{"hidden_size": 256, "d_expert": 64, "hidden_act": "swiglu", "routed_scale": 6.7, "balance_loss": 0.00444, "balance_bias": false, "lr_router": 0.00137, "norm": "rmsnorm", "beta2": 0.99, "max_seq_len": 1024, "dataset": "wikipedia_en"}
Below are experts of layer 5 (counted from 0) of a mixture-of-experts language model. Rows are named router (the router's row for the expert), gate (a neuron's input weights, with its number), up (a neuron's input weights, with its number) and show model dimensions 0-255. Each number is 500 + 50 x the weight over its row's rms, rounded and kept within 0 to 999. Numbers have three digits each.
Before each expert's rows: "gets" lists some tokens that make up at least twice as much of what it gets as of all text. This comes from a sample of Wikipedia text that the model never trained on. Tokens count by the router's weight.

# expert 13
gets: "|", " |", "\n", ";", " 0", " the"
router:578540414601442535419497521507441437613529527549545454555449548479493570494547492554518552495420435492553484547597569462489445507432472590451447562484510564531499577436454483486432481455364478554476484504476431468516554543594603476494559487412489559496551534533598539445575536514426471445444510558571474531495554525537472528494473529554489559485448547503505413457573528491535397514594467556494528454466474486508492476496445544494528550460530531526526529486509494472610489492485471488470491487444537545606513471497403498543481464470415504539558592567520501452415571496480566524422506431466460625521459511508566492459467403472553508573537505509399569473476474497537438523495478579511470498507502555495566568510588526475496410546560508501632524544403447612541545450484553
gate0:521476510461457550566553633500484458500448425472488462479515476458424581650533521438466571503526422450435481535487519432563504504471514470490529501407548479524562431333463515545461486366466441481605556524539459475481509521468419446428474592445593529440521507577414487447455488530436519417509459543533475492508544513465441547547523476441564433502592557604543504408483489532477467548418461565450524500472544471533514453491490491450538485493610466437453530528500451577404470502449514550506430427486543535519540515441562583534496451484464474430456518487534543481533554522480565484505438497542540501484473542564557484432487393443488568599553567544471513548540396490519587533458542549455488492477486479511506555500450542517467630562410530529470460559439512518460517477451571
up0:468525444406471515547474511525433523516565515395481514588522572496560529641529491535470423581459525559498405450467463517473577418539535507452420497555508468519499513444565480518561548578495473433485542495548500573458574522484486462463416446570472498560538463518485484468492507480525510452499444441480544449571522445456517552661502452395461589479507519530417411592390490604503606452535496470557529552525533559559491482548576462554394519465516523390453431495475534544461495496467534607549462505498518437562505443502479495565512515539505504519445475454452483467547589430511496516473543536548489480501427486499464503545473508519450548501471441451526486438552552519533507566475364424399483455500514584577473436579537387483419510474551410440481517496524498514478522613521457
gate1:520388486515441548553435530403473501438489456418550499442404566444544507573446529517557390489540491497484480573579473454562541428563502582514530453499430551520437507499433539458565454519488504476571560479544432626518567507567484504538525384475462537488484502516516535584632576528524446481511523474484514511525519449505533460463579527491486420530396523632539462464501555508462537490511475502406456540438513483460561445512489508573522536594505434478560499521486487551490506425541496484527560530551483487461470458549514473488453449550507434485555508527493466517521431487480565481422485481533500478428386458557465505511519354423521464510540566427596533511574523528531464412432494450518543498579508482583514581417428486450437417553554473508528480463481599458526335502489535
up1:541496512476406497481461570463503441566531523374553538506443598505531456555576416533481489425577471405571550513559513465423525493505467630533553470337522473478528435524489501574441509454430563497557496399471441468553545530500565461491553430497509500513444644465601506500512529509537524516444510483463505526516504523450530468545506415503474459460524510563512497563429594393610583498532517514497455522506575456505470438557519529452458554500486490455494415543510477553518459547459491600531501530550596499532534487523481444465535469474450548453537546497412454419436505437480532529518451512535465547553422423449511517506488493569458608505458579482523529446482401468457480500439462498576582501518541484519468574446503578494376535448451451490534528526599490544366476520466546
gate2:520525524461426621516549619468500548466491429511479448400482451436466422501466496504559523440370427511555467507489486443588544424490445549444547588444464540518434407530467519467392486482456460432549461479533435452543415650518575522481525583363527526517559524383431470412473588472435414473486514526469526594563484477537518492479474510491538473551523504553421524492510488389508430535467487522445462522408469431602515548499544517510546505506582494543490528476519452430461457538451459508468492577523481498565507602511491506468504477516537515521453483466539511479559560502486459558537504453447534565451507492507434525534601394551609498496510472460522512467466513506594377538435474483460533515426533542433501520521559579494464515466466553518465543492474548481514397554537419
up2:514487599449533520400523477505602524478588460522594550561479541493516428453548556504554391525511466392450481450477453456468432535515435530559480482565431495527509505421569477526513508569508572476374511489541576552504532478470398498568578480402469454515478414410573501543568489535509517493467552503494552536445582522530559482484579465539464452500527460391526516457496431519441480613546523445496517484510464426604483518517440478518499545560370435399570602468529549486497570444478506413522551468441485554496472562458539526545511493559544431478475537552386502388474442458495474489476459556509520466531567520467573509463387536534419500433627482427559473476524525460485512468442469507492448489497495515461482473419504499450493458497493392492529451484474562493431470419449561
gate3:521482527496462457511490477529459512512583516497596448487416524495428434469516474565469516477529519513476454566533457468412452512434457521471589496445495444501450462542491412463532526433553580485520422527462604414564477509458507484546515445546483423460479612454486536484469458434500458528468485396477517524471447519513501528391489438422432492544546453485548465471565572478479500440474475510439447489486497568520489430478488532460505507571438521465615491478448445553542433516454555581560486541510593517539480473509494498481551495506477498501537594544491468580531488584555454539439422379595543514476501496538539528660557388413450519500532454391494479504473543457479486442521453427535529493644344553498491597549447488529486482507343457463560512543485472503504550540562587
up3:457573537541550606454393414403485513553530450559529442519551483553412562554537506541464651423463566516591392602554503526493432463498466446492514512485419484447536493526535412464478442497526489568511466567417547432531450607431475499507527544477492486442566525547488516465498514550478536505490404571523511459557545437495383525526503489558437528515477485455523686478508512511611495496479397542554487493449488529541492498408515517480578459492475505510556452508561455501466536522508509455476494483458488552524520493494441490484604524499467465517505447553503481587500456513528459525570330525582525410516489519514466498547465542541453466550463462532384442501375503467491468463482444488502504526490498437467593392514438489409476450512480530489460556532437477518551562532540432
gate4:548464477476522433431484585466506523530514482412579492486537518470491509612516477481413485563480455445524603458427576510551522555464546549438643470397473491642615506477444541504422588567526556455488601520490475521512519574530538501438555551412514499435531502527435486534540567430518517389533551449518434574441590479483509539499481470431581479467533482525532508431506559511577460457523493465404504478444433494490477521506472476536498439452622536524516446514578502475542579613471576544531487601588515455536535460404626506518519519529536432466557557501458513484470564489516485454455533446497501581492551537506465395485560448582467537514479448432553459546436509510401451521538472511568554557485490454459496530512534499456553474501404554572487467493459495583527534485545489
up4:465449513506450552584474510502549439559515500449394362575434424523544492458451471502483538358523543504571551506542475507412428590551470478498429499505539567540508524544456486543502494458430489489459505491521476432535458458500494396552515594450516605517483524527513494510498589517498581523500483557462534506505508367445482476542556511534409589489480597401467515507423509527549428393506437433575567507488453493490545454562523499452564483537378427484510457500482484459494442552489519630537505536469524475482528574462538474573457471535495455535496584525445565551456419480483407450486515361448468479458537459440508390531507484530517539506430566448464498524431547466505550556497356458500524505419460471437518515498476471470462514454608495449484494516451518553521476495375503
gate5:492505478543488400467444417478527440574486450454435489489585467515346536539543420509387444451530593532533424486490498465487503505474558575431529538476415429483501518540522500601487557514420481461476518515436470495556461521521510517476545480501508604477451524518519490385461556546554490471526529517532447513459488429531494517456495483429584549514542498524471527575467512443457594498538514558633467478439537546453458510503492455534480468458438591480416583413579520504503411489423663557487431509576427436447554544502505535547553543514469612504505512516492524373466591543532466541470529527460434512489518526568574583566520461483494510430512575475455455459445504465452535528605456559430545507609495475506535519511498491478616556533537500509425513532409507511545545426482462
up5:530376445572497544466530431564443475482566484512427526531462507525454491577447466581539486505517543484475456531601502479413479413490459429478501428606465501523476482447519524457447475516548438525457466464527522528442608445483432422569521462414453607486496435510476518402477557460598551529526518535507494495454580520501530449551532558479513522414536535539595409578508504473486446482615456476489532483427512466551483382463525443408487580555519466477470507562544529455544429491456601421477542497482447544564520579515498513457466517459488435471563448486393555459472570556425576485501553508551554474474518471585546561510483444460492556554383554504574507568580505500531535492624573543411477428465497566500509530528445520567540550537469461421490501590437491507444461436500461
gate6:485511500519483441510617594506516438526390473501521466433522507489464526442483480503570484524562494572529531514428546568478471501458533597524573469526527522427535540442582514437509500543551509476496503534476515404490517458517473525548484541478499536460480504545447509528596542502449500499521526511607450508606602528579427518512509482484448434490471570518467460505447509455493428504462574457444482549472450542522433534475412492450460537511538537469444504550464556565478550448488468504492394475529488548545487561392548519551387467576612423530502568491561459544410563466497470528572560524512425526459603519490445367530566510624488444458527511476442439546411561550532507568469535578514486476516587507439534503569461532569483515382370546479517554463493397486611588554443531
up6:489473426540521416517487506427478441489465451480487387499385554509398543538457469458472506548530533475597424552439543530481468584527508483523603494443526505450561526512477480466529514508380546455444468489366440456514428495482474520482599515424517481491459563499509426552580490495406422448462485519472411450531497524592447496615508509529500411416476554485508511513467544455473611526450537520499506490488533432505492524478505465492478399576521451492470512477521546518572532468460450538570444452492536562557489545472507487443355541479516564531394456542437562525538540619434509542585506537512427566498517576502555499434518510609492594489454508388497446458467545582533479570566526538549466484522556486463485569530430536454496447553511574493492522572465437519515465572381495
gate7:475592489446538551489453413470428526527577543560559514498502509490565486391566488509532430494500456512560386592580509516458434461462471516538512474531513557444584443481587491552520548451481489511454477490484529586496428432526504506509514413395474470546466490464460562559548573574414456502548501528541560559503502546433565491517507499562379491520484432429542515504530499373451553587471485420451538554461569471444496477451502604539471515495481534432506587425482631470469509418526437442457454497420554568487549493407422540514569566506416508526561590498448585535520504488454536506404397525462442517553506502596517589473447438472550557454408497520582464484451516529597508514480498523498534512435504478545498557522458533498491479483409472487490522436486572417487564550570523
up7:521437531514499506535486504491469426396505462670494498447443521504394554484527457482509495462537425506532538532521484480563468478530539447578547494469431529589443402471448487562479426465482478526478463508426376522533550511490518585454478478446551485459559440439499435467451474454514459448483562517447427499552517513508533427452335592506498538505555549489464533589507473496503514408479582483504521533484518459647583442397413520554469500424469457435514529573524564463498520388575578557500474521473536419482443475394425425478514524523497504449419488444503449553471502478482469439475414433502527511568447489525547549484431488550630490499518548491473446485571412408466517465602491432535475515419482485546529524504444517484530472410491458517435456567498560469511477452507565
gate8:535575539545533483515454507492481436456493470395450502485476448520553564497472485446415530458482459388502567466570468498487515490493410523401531517447486507469486478494466504595526501445425430502575525496562475377455448541519436494511424513445531499539497615405542522475587598595567528547482509511577434528582501504514548502464495492504395616471433457396483479534482454514476591537504559485560488524470487543456494441533603526513548421512501563511504519448446529571471508538522454633482474527479451538481410492516506498519507507498478628566573553525597520454503480538586415562472438510448485476502462480568516467501527507509432533526444524552462433484420537524415542555534444561485543494517461621483454452405449408461494484503512514599484507364582436508519605462456482
up8:514521557563440603535525561565566411484510432398520577451505577506530416483572446556580542405479543522422442561454521490495482484512618524418415491607546573505523473510543437498472556405541611537500455572499543500504557507426529484544556557428513618511550562469538532495534509520611528507478544524519488583412446486553499454477431406479583513528479539496479563449502534404550487445478492459474508501532531433478559461648502424482498570432461453468608548551472455557457483455484519472517515458538518492515573486489489534473531422524496511451469510504518481531542474567456476482501568437648506444519512473566521605538449429490448586542543551437476504482473521433541482556511515410473484546541466417471493503512529486544510533439487454439521555598493409486533486451536587
gate9:407438561450485493546460558514552498555530513436544474528442516474520570480503471522503499519472495522561431581516507579432432496527473517494616532484485452430392556529472514462522513449516391437586539558499515451558450515496482547475617471382469507476501530513497487494491496604465507552551508515540492496578526506458478578515532383600535585530486515528521373469586487599515463474486487485453528434486526515542449402460559566486508551488553538457456503566454532527500574497541452656531493541659529478420557594477509479507475526513447446541488512482485495518544516447526615438490421520432528515481563476440488463482454475411553469415531448500568470525545496512613499517506567468521537611468375532509504491646446531445453534551501545555521583471517483417512530479520486
up9:492509613537533565540524547480510542474532369451467469425436483557553494605505517424542497515504545472419467462461510461460532479506471491490557506452568414483469477508509519465467455557463489549367530504510453543384441469540433427491518539634520462502490529432476467453369498490457475492514438540501468404447513541478481467491530452576523530506566503453564606418512489570491436457488477544597371521427498507576512556501350432628462464570428559515540566486504472568513478494409530437435517405572441506482410626588495498456539508456481475537601470470421527466552546545558480492502479456482465501390467531539486551505423485520467499524531486504553517512545494410526485538426601486517473521512441541513496499446509452446534537579449461515449506457481511487486480553547433
gate10:519570551571479562532553494512536462483462466579505406519487487503486577468439383481601507448398492611520524572531562548595437467504504437468509505587525537488402491479488460461508506528566415476452568516544423527422463517482405516417400522399485551465477489491454546388497451557513490466541474540439500514473531535529501503444468526470581609522419442507413519487543477441461534516485512502621491518526532528512558538441629459491503521486540485477448543484501529584530529494479501459394525473565522423594425535529501557463549409579484409475456524477486498515455468495510480415521492511576446506475490542653477524428417481437564427536532483515496514558477491504478510586434531580366484505474604461454494462525491516449534521491521533505587543531452617551519499475486420
up10:543550544556461506462462484457440512458462507385531410437517483494493521454463402436536506540448550442556507474488458557444524571489509559509433526450482530487482532531395530522467548511582502551592449494445429477445428495485510546508408565435500518625515584495459479372484564576534541368552474452528473440516451477514486532469532534502475547507470528567420532478460563516472491450527453481480479511483497546532470515484438430463536502446542580647547456444518455476514456590422444561511523459569503465504570576450428440495413491479380454462473541463492505435492607529499501600494476471548513484482384472469432617553572465441441510528497506517410400448580560422540471570546596569430511467501527517525527503444544464482380520496499545471502480468506533442443472535459436
gate11:588421504474488486434536527558456538497541519516509547490446502519478527527494501452575471477476453519442499448496466539547466522448454535512512529512496534466448443485568581524478537447518607528629460595501544455548507488481501513603456509528512410542439598473502447548464571480526484533526586476451476465553541456539528496516502390484382526478463532405480575431559524442554500435497478484466508502463541466538505483564447406479521454611567422575532442475476539515539491543524437489567498544480542507427518536651566511467407531502430545398490614506527503572591498471555454474504447462488513533470424534495600604566521469507562431390506411508402505554552418387603474529441559448424509528477561533572495524508558489499456540558441426554459551460492532479407503499535549
up11:606500568463460533543565526585504431585540511507567480499424493490509457433548491537514494505506476462427559554462467475525490493490417544537492524412560492506560543479541474522440479442573509568571499543515581470507514430433559412521597553553497600538449591571557552514461491420480509563481456479434534405447449514500528546452587459571319453556517478516535514461497521592582376437479517533552500538472514517465462425447519514526494514527524452523525500540459497546426452488534442573516522505581465488507514531567457534533462476536448525476630509479530585485520499501533579452446545441479500565489462558549474547428466475511438558496516499468533639524528445506486549540483382461578475514507475571537488578488533473603403564495456514482448537569527529429488590442643495
gate12:495433528469553418384514500513564444433543515565608485564487474503501563450534475455349389482536524632486434482500487467451535472564459504514439481410518474483528517564494496462470383537535504538502565418455530499489471479510555538575512444549484433488472484500628482516439500510441391547477430493400447422448521480500546485442491472526405602493438527484474534512534505535576492533531572525505499472452519453536465562491475461502532519511324467525551523380556546493532529551563486376485401512501527600591463556490448567478441513491591571457552487436495573494512560540563430519489472504561552535523443440509544474461417535522581506543512505550510490487507510508505484487601586524458436515497485538553507523504436446520474476491486496441451501384463518480532533439525615
up12:533381398547526479517411509437426539504554416545477440469493523476513478511514606497469499492500422575536567426456508478545483525524472475611611565496493518488450472506473527474453527652471545458508530541499513418537528451520458489461481510504504522522484586415465458467525509547452472475533464504518520426490369500611447469479447474445509445544494495449349465497480518479466642446542528423529527473517573535512558515532488450433556543475535496555471536548476473570566495567532479540462501533613571450480511578546455471430440523495474451465510499478417575415558506530585375423507537488463506555468487440518406497518537526550508491495519496535582428489498464515504433498547494465443508554565441599424476571541425571515564556564531562528548495537433611428426529543542542
gate13:591614520542411480506650468481521476569376492446496510534516433542435470499551520448516516425478434521479473414425531531573596566445501583496507551544523549556506444541555478560496519532472430619568510535554565421472497449507451403484510492603567572444502554519442497561448501496487482489554492391485557456411472530535569558474534531457501434534505579523489455403447478431411545473522459524477530493479493497576490460481536422504524449458543460484496450545416561526466509474512483503555452465549587526594491440541439540484440530541446490583574569490539584522522562424496480533546422481490452515534487503468503445440504574510584496532613503478526397491446511546481612544509546523525498530479550616521532470584528445531480513561559602498512467434488526562569571492504501
up13:592623439494466577532429508495463466518544628529502516540552588452426543457532413507535553464553491596450406582475503537440527559444466472428419471603529489487540556498454510479500477539473527542487434578525555523411548593534517571530539433500498580452492474507500523553429449498601532505432468498550544463434474502571539546458531502464476437499485467529595482524476545490447448460463479473482496515549491494481517480495562496518545502444567521428548497514452500462447419451444512420473456491568531546539519405542506465510501558552555546560471458488487482645592374514430560568488591582533511527462536534557565534537645476417457542546467596421535478492509415549509478400581560550413503540498496525488486504611492463481525504512464520451557502422487482576519514560487452
gate14:477476490482472440528524509434516530450462473537496499451529523430440572366470478521446487471493491523548441492494484487447446471477457487507536474474540574405474557568526505401518538476496519450415448490428489584564442580435581468440589483517444586476504484446511487505637497433453543495488598525449435558414562476576510537479578423477422433538420542479531514538517470446470545533456527527546483460447499576488503418491468504506518503531463574508492539484539565449477496512459513390369436526473501543422484541496489499489577524435558504535426493606385596468531478594555444590479490498507463536494556542582540481499591511453526517419524592454537557494395576548449429532497518506409508458590400544504432514435447464474517487519557465533502543598422584461497485564515571
up14:480527538479583494435577472480464458510433416407505486469462552523559597481539542511551514558492436453514521440556460464441498504558613527446435482467486511524454467490507504646402580541438464520577538367449481424449534534540544581464518558431488436545443383464464501472511462518444546487502492527536443574470502525528538555533483542501515513460528463378433485500520534503541543559482447471552519463503537571542476594515419458501469443495462511499488454467574483497625584394475590457478467524410542508520379583495555480471462570480598565537493507450537472529545598467415562595571506604489446525491477506402538533512487485458424520395551551373526486446444470594515497458530482558468488481448559488492522509543540503492533509537474509566541566549521470555474533525461463
gate15:513450475563479492486483508512554600476520514512564463495520563498523403435591600506514456518500520528518587500415515460500446571523516586564533485458523499490457590540501475528443588610454489479658497554549543658504525563548602494472424519548529521542518540471534515446424467500478465538486552575491582482509480441441568475451459523501517514529467470400506461454554503568542461569510510507444559502532561493502484624483416561495452480564526521493509498564488493550588441459490474559535467542528494408475500461575569452514358548457446459509506454515399493439491525432567532497475512462466529530438500540439518507539554455592443556347533536434532495521553475532491484618484642543478450584552501495433492540539480441484520429491490438585539462496505492520410498522488422
up15:577421505556386459509526464545462475464498524527519455559496498472541491416568433471507558542518515498594501551464458461490450549488523536524514450521554491524466421580633492576471530567498557471460446547578595483407551473435419475502470472507534423507493506475473513597479615425555475570537424550456523481443448474484493457456521485452511540459450406596553480525596540472513511549491499422401555475593521492474552488569562526513539391563503462499566449435554544452462466575492350483457503480458467547500520491586458445473578553370473435471570530611491492539492534546472413492439459496454503472552445497487460617486538414471574512532490495445536498440458528430517449391488431455516562511495537439468534485451457563517482503517533437479498529561459567477532395455539515
gate16:536468561534539414434526510485537556494535449516505424543489474445556528415430512541453490485519491471495580492402546394509482529531515496613598585464517468433435541495443484604433511524556497530523518534416475433400456508504525517486432510429543526531480515566558482512489511455391453507467521453497555521486429503514581515530416484448484595545561401387523521513458505483512426455553521568473605585528499442476517549462499491458507534440414544543614466479545477565605536544464527562508459569532539535426511531486467435434490548496497551511517451492431606536444443552441456391491571450584532445473501497396488544507578499429555656517546494554590508520526525451395449535548535568457521487570527452528491538480487482594496485576511535512504433536458516482555582486481481
up16:468623468554550525414539431535444501530536437467476504507535492517553550461491560525454577471398514435495639550531562418431518568467485490525530440543468584642454526466443488583414552517394496602524560466439446464483491485614549509450570467434532566471608472532538530521404553493485514538540444505463514477427515522440595556559517566547502480472530474509592458543494544498489523492517427491462579433478459447451504585512470549586536447519543549482528547505481454492563506501568600547488534440549494448495491549443528497425429568473531490489573533513460544512553522478547530503477537493436448467447570494542556518474490543506485622572486560502518453444401471488537479442474604541595552511491528479424519520507456477394491458498445527596547376503480429544544464505479450
gate17:530557593481564524483512450438559570485543487547512484455453450572479487426464488488490494481525506405496547531458450535555500499460407550524435527582526527459430553421539482511450464453478537516559514540553433453481547571515372351460526502498567450519447520447450509528420507567545519626521524604487520511491557580381560539479475496540446489536490485460535552467485467624547441441444544423466571571533507486440502411494438462527534478464455546540574542559499541491514506410446578532541492417535521393462526441554544524432501522488485572476524440452440520511457418595505564539470501512561532539409514563574458454478580423409518517440479554501442571517569456506588515600515541514517489561512379559508484483512534432452459562577450505533470503468465488500546445481398484
up17:502499531448451509518537479468501451498508402529564545498552473486555505453429447556501629374526518458556537542492452546435531509511371552445559475429495517552468517478497413476498459457475534414561484431550577533509552502408556527498498480458509521533451494447569498509558414512547429524470463551438464484543546544473407427449411461392490530541455493511603516505573421481571506489513459474503554425581519426565576473507486571493468363529493452577513538505491476531497572469547450500596598476519446453495566501494515537427537444541506536625482463630550568493506534470520382448514455460525551484495537459594443452479476506498561571457480445474461505502398405372528420424492476493534513522527491462552462552476460469503449560528492569553487482512508420432562572483537487
gate18:456498517556433500530614430507489500543504473535494419521480418552511574457493512444499408496513497619477583543485508471497525553497507566519542462441526585440487570448470463596489487517459451439471498602447418553445462456477585527507436556545530456488504543482530472485486549486536484431501491506484531510399520478467583495442495424642449603520449485433459519612498524510527509537541597518474565487553531523514585605426555491395584448497515490486525439570542546413595507472439497508510457523509510499462449622566491467464408458517437469506532452562486567510446513484491578459577529503533467641487536557447483518480452538557517491440498530497493520560565533492614513592462485576514460546527627456448509528533549526480538472507571445469439499499582500553441592427422443
up18:552654451440540573508495464619378525396505498572527521534482416431528518529514570427476409523595505497448440452490467472449518492482494419468488497545477400389532539530543536423493514483454531528528505441555475449514496480539584442507423523611534495559458497520427508595382480593524490454563462501491508521487525526489499499499455598518531468540543482456535560465438484559475508520479468465570528557545514502576524478566518464491474521587570497513443542438487540437528507487504452437515473467562511481481514487516629518448524554471461456579537544453490421456529492404540486461533519472415501470423472505398490505529386583510549385458525500553542470517566520558587412523482474559513414513516618477540453484470455480571482471437542524468406408528509464512369460471518484
gate19:560560459558568516530621457481495510506512465554542435479499515495571579459506531512432398492574501451513481499486459451526551571536495504613483526506497623476476618567444508563522418501455437459539541595470489559515438512475447422507465491429502509494515548486493465543526499483542437508546476531476595459488528516549535493423488535431437388543522464469651496516434567509462592482569498513415463560612613328456498492571562471495537535472557459443499619535435486534553531404495487460456474535455560520530528482495442510486418444496537587528437498509432477468527510502490428505517597493565481467474449572521506453396520527379442481387469476471492552489502506531559466567420467557449508467538526525545468525491585518505451504431493453522440527534485528575439559502489482
up19:506515553464546553502495394539518596398589518433464493574463404456569482527492535493485569475532488433533434488514489551462531452505467536484554565455510471372429585495576505517588526525543484560501463462527482510498393428450482625559391507446515529587560488455528474540476505570573478631503470404452504427519463479411512464483552492430459553535495498558500524427458402490482491463534472456457510493478630565463516396570592494544520473444488530466605516449435512490506527466554453464485454525520501433437527453464593515425610502576511472461431496495524496528543480470534522527449472536502397431570428438500504526475486553534523493380504455543563520482512453534443482489468490492483462480525448499589458460523482460567609553454543540485496475463574433398398471516522544
gate20:517518554545477420448504514557479477534429473549556442553392503513512451499525490521501435529502414555549599567613517441503395532492420507574579467458517534466467392488443532485423468551420429508499535509492433521517496495558508438500559480523556436485463478516522559298532492501493580435475507494460545545478536444453434558451475532545449552472464563519474485466546454556533451530503549510570483497510563572480551551445538570493403505513525478529541492510578583450511482512461585388492481472578546478443380496442485415451543534444495507467535488497540534437499441447411557528515582523508461481475438532493479479448535497505501514429454550419581562491502509562456585463451557548561352484453477524434525572397482559520532539562442445488430563561511481525500604434562527
up20:503435574588538497497547547449455482405495442514539519539464507379530539567502464471525548563447555502399514527491472544542485443470456525494476493475503554428429477456490493449587501470457549497573452565546525458579564443445444470562444488471525458436438433460379510671472522509530459517513493497531501520460511526499464429532459513535543550562519401510599574466454469402525533505569506478478467476573493385472465438510549444563480516516522442395581501587420481487505471443544495619503535394521594486375502461476514554503404482526475431614523492645602524506540458551487509577489468463558506540531480491455464453535490467481495554433553504531440505532514421427553476474368528507493519492506440545519518580511439466508504508476515514546407459444588546495493535477470492
gate21:448524570523472472450549556546480472487530535428564455497506455501461555535423382431491588411397490517430566601568487601535424503575444513490566425519532564451532560499509534454528481523454462624487453525570455530541511576481622635524500505480484542521444503571528466420505521515436516445562470457478530445469456484511464463488538502575573572524450499506608477495539553470555451500470465502587543561525473605551559441548411460476500527531565417507483514391440486436476462554494443385543450552615549460499475518572457482547528520500471512514474508454530545427570508521440542514499446559472442478526516490523565562568474578545549531495544493536510433474512562483476450459514516457602461601497494374469513516491443477495508413500555534387446457530496588502468506503567521
up21:478460509525506465525532635486594501509439484399439523442512582521522520550397444442500487480420467512455417504611533498564475472421436461483535530439553441530484405408543435394569551483567461521477437580587455470443466434492419513415530533535505537441562476561456506487547493586461463548495445460529462541498504456515449525565503480524420520504569563606389495557436452492364511400515473490467516506435564553473435469471482491479509508580460498474459551477425528565437497552389593551423535503517441479506474515524524549481466451521501497455445507480473470480510491515492448544591508460561476487440489466541473464446478542457396374490511463557563505597455431521381540533479553404455576508512506464510476485546455531494483545565492469500524529519450427442555581584493489
gate22:538522503526518559548413529527661506448517466429564464360453456516491462465426433460506527442477491434451439530457522490503560531507520467519587534522548413505496467518509490458509605426496418564594531528538506442423515504496477564495582475491593425455554538509583463512530516513487398487507501521534488527546507484457500560512534548574510533555477510507489547435568464429379451518461506560548480493442568504532534475466534506516516487470469521478483406548443521601551522590464453414594427496515506467553573415469472516513382508478439515523525498496560504518509439481498466566473398407494469427439536549492447555381487473497432588520481531489480504542373441523549525540417611508576502531564496456484447453503479436492590543495383524560573511532538525477558499425605447
up22:460463533487521487512390597542526451603486557424465448509513553465529469595483433470516549591538521488503515600463538526519486486512514470430457470548524497442507469468518563449454515524375431520445550425471418455535486523530550524476443417458474436461436522552555527437521514549433476455466475545544475504459488543509485567522526558497477468523562575486471334516500502432502468473489593476511514494441500604478467465475552525478599622480516523449481508370549628479507497546478436449452502516439518477552569441549468528658447507469486427516517562402553474455499541442484572472508534498413489581496481492440493439499478512517421422516565500523401386532484572541435518495501415433580422489510567481485526522504539565463560481523481597481522555499441460556485388545557482
gate23:508490542517484520390453561445543466410583476549536483484454485519424585540462493516603455473463527571464582430488547482480413499527463572509527568416479499536590530552496518549462569449494540577494459399514503494492494591440471507510473509463552475477605515461542519515482491558500535457504529470481503482485545541558526554451492501457538556460513483597478430374491507453577472533542425501571496506517482510567533523443442497519531448410432514569664527529520500626516583509408507387470438448548609504499408648460510571459519438530500426500515573495504470499420465539530466445365510463522569472479474461509525431481478468552557614435552479469468378481536500529578476492547511553580557557482518491456481492519626503502510519552480525561537447510544534475500537447512523
up23:400492487425456643483457473450463554549518427444598477485560475497567477411521566515442471458481515469516443432558479415518445470503499526574446478526554548557460588482469534480505503572543430454528583533506483546566532395573503524513526500505457547539609587435527512638514543527512516498496488436397471475511485412419476476475518456535468433466452494482503489464470523494552497522493539469537519462440439469503507504531396457592528450444530443508484539488494598504595417470503572635470519497608544486476555471579472495499468486468491511413548492481509523520445545585485480497385494547468515578540498595506576549478507510535484558426441537506454518447472431395552495565311519539482573500514450542460455514563486452584482485540513439498482503403530471480471519517425423
gate24:481522504518502457489407457490484515455494468461504619493560509545392487471492434482482495468595517538549550430492512511493513563486517507443536490481520485487493508444484545476500394481493496515571546554556437546446507474590560441559523418571499557530553605436557475484436458555518474549455459476520565532481422664493391442467431485469527474515497547478498527516536449442489527529500447468535503501530539537448540432548479446500513431418555421375478462426484556504468580362542440512484489533482518521509493423523553505491524445446473568563511517418528548411427554487467561598619482444468520542444463429465519373445417559461532611507539533619475352557489525583530552540484484520470466556592507463590459486485500578506490515511501493541504469426518415480462533543457547
up24:521508502516575468524506454550424542444484479525434559415498534511464577504463553489466522444535553496398503543497514468422412519557436445522462512443506461483510643555378500509555425517458398472482499539495463488522465515582496500487482565494475622502525521524462552505522565485539534505557479521428499448527477533447554555478540480457495532518460403510477473545506585547582498520547560592565470541506520452490512519515564428486400502528351679539468560493433405561538448588416549518466468503546456457379483473506457489541489511465546439525443536564439522572511476506556525562414561506503596575459497463495606502515429502530468505513445487505536484499421438501516453575437442497460580465547418507549470513439525432470510556468501533451537357541550442431453581518482513
gate25:517466480511609549411531521499515452486405470480529435503483535459567526565513490460519530565417550427564435600412472470537556546440518567501494448445535517468511557567418477520498531508450491499514440487478461539426490484472468585409514543589522481510523564399621421553423509570485434480508440502479514463520514482525514541447473396505466414449474491426490604415510492521477443463370474447471383528519458481459565555443471494581567412462447456556540490443524449497477459533533441403533512520496509497451498615561464499554512485452553521435499552443506497411559549532415536498527539473456456547418567511489466569429567484519484594541540543547459497434478575470416497564578559508512567535454492529536508517503572526443551488485602544572489410533583504514452466529515389
up25:420465450509632440497527510417508584492537559544484430480517458532495465486483468513370567491507464383485473501539444556517520398479463557462469515460491512436522548500443529538464546540458556489517548514514477487621530509442523501523530503507460452516490453449583468642506524532505437533472443473507441421527592510419484595492534517375513488444475490477500451440550480663541576450518556445485535569450509596498453426495510588497498472496412472448476486567485512490528611600467565504435537497499507454481500528497513441489488448611422611529489493421574561559550489470560569479497437536555461503505418486460410543554446553538435576389479490468502551455466526522441526476522454557544512471482358498546506540565530464492492480531518518456522458474432498527388492502465582
gate26:633572489532519446544550411507369538542453464492530599469463468543534521511466384497434476478442465560497615482570534509383531499491542531488501615480452474494406490468487544489453405495472420478501543574510458514492592433510543618424425453480532497458431582457582535496615497535570573473473601473476516573494422491484548481455495527465532601527392458471336508510491485426388532522462525536541459500560511487510542484445487500498462481463479502402568429492418562483547534488481439453506497495538541433453493541480443453566493491411533589490531525504573456534488472520468478453428422521508464469600531509598528491485398528482471521522488517444484492505458489523492537450454548556495487544514582511488440458502490427467595510562534503528552445476426502504451541459552553
up26:497464536517449491384473529484571492487516414450490499478415553488499512473604567520507489471420515542555488581419500456488398475540553579442567452508481493505439584485378516437514490513435604556488474500500514485402538473526530466507507563435522542480515562420543466535488448531531476411443465513460561484515453512495516436457506466494523430519491580541441512489503462427571421426523482483329537461476445432493520450402461506508586482483468457617557526447585494488576502501425521516520506539529594552532463605538468446502464500503504511488594527502607471509509561534419540572439530493592470403485434546528498512415510457531475542445602523526573500503563547475558597399495509585438493491530462505503581450472592450464515444536503548437515466531364485455520436485464527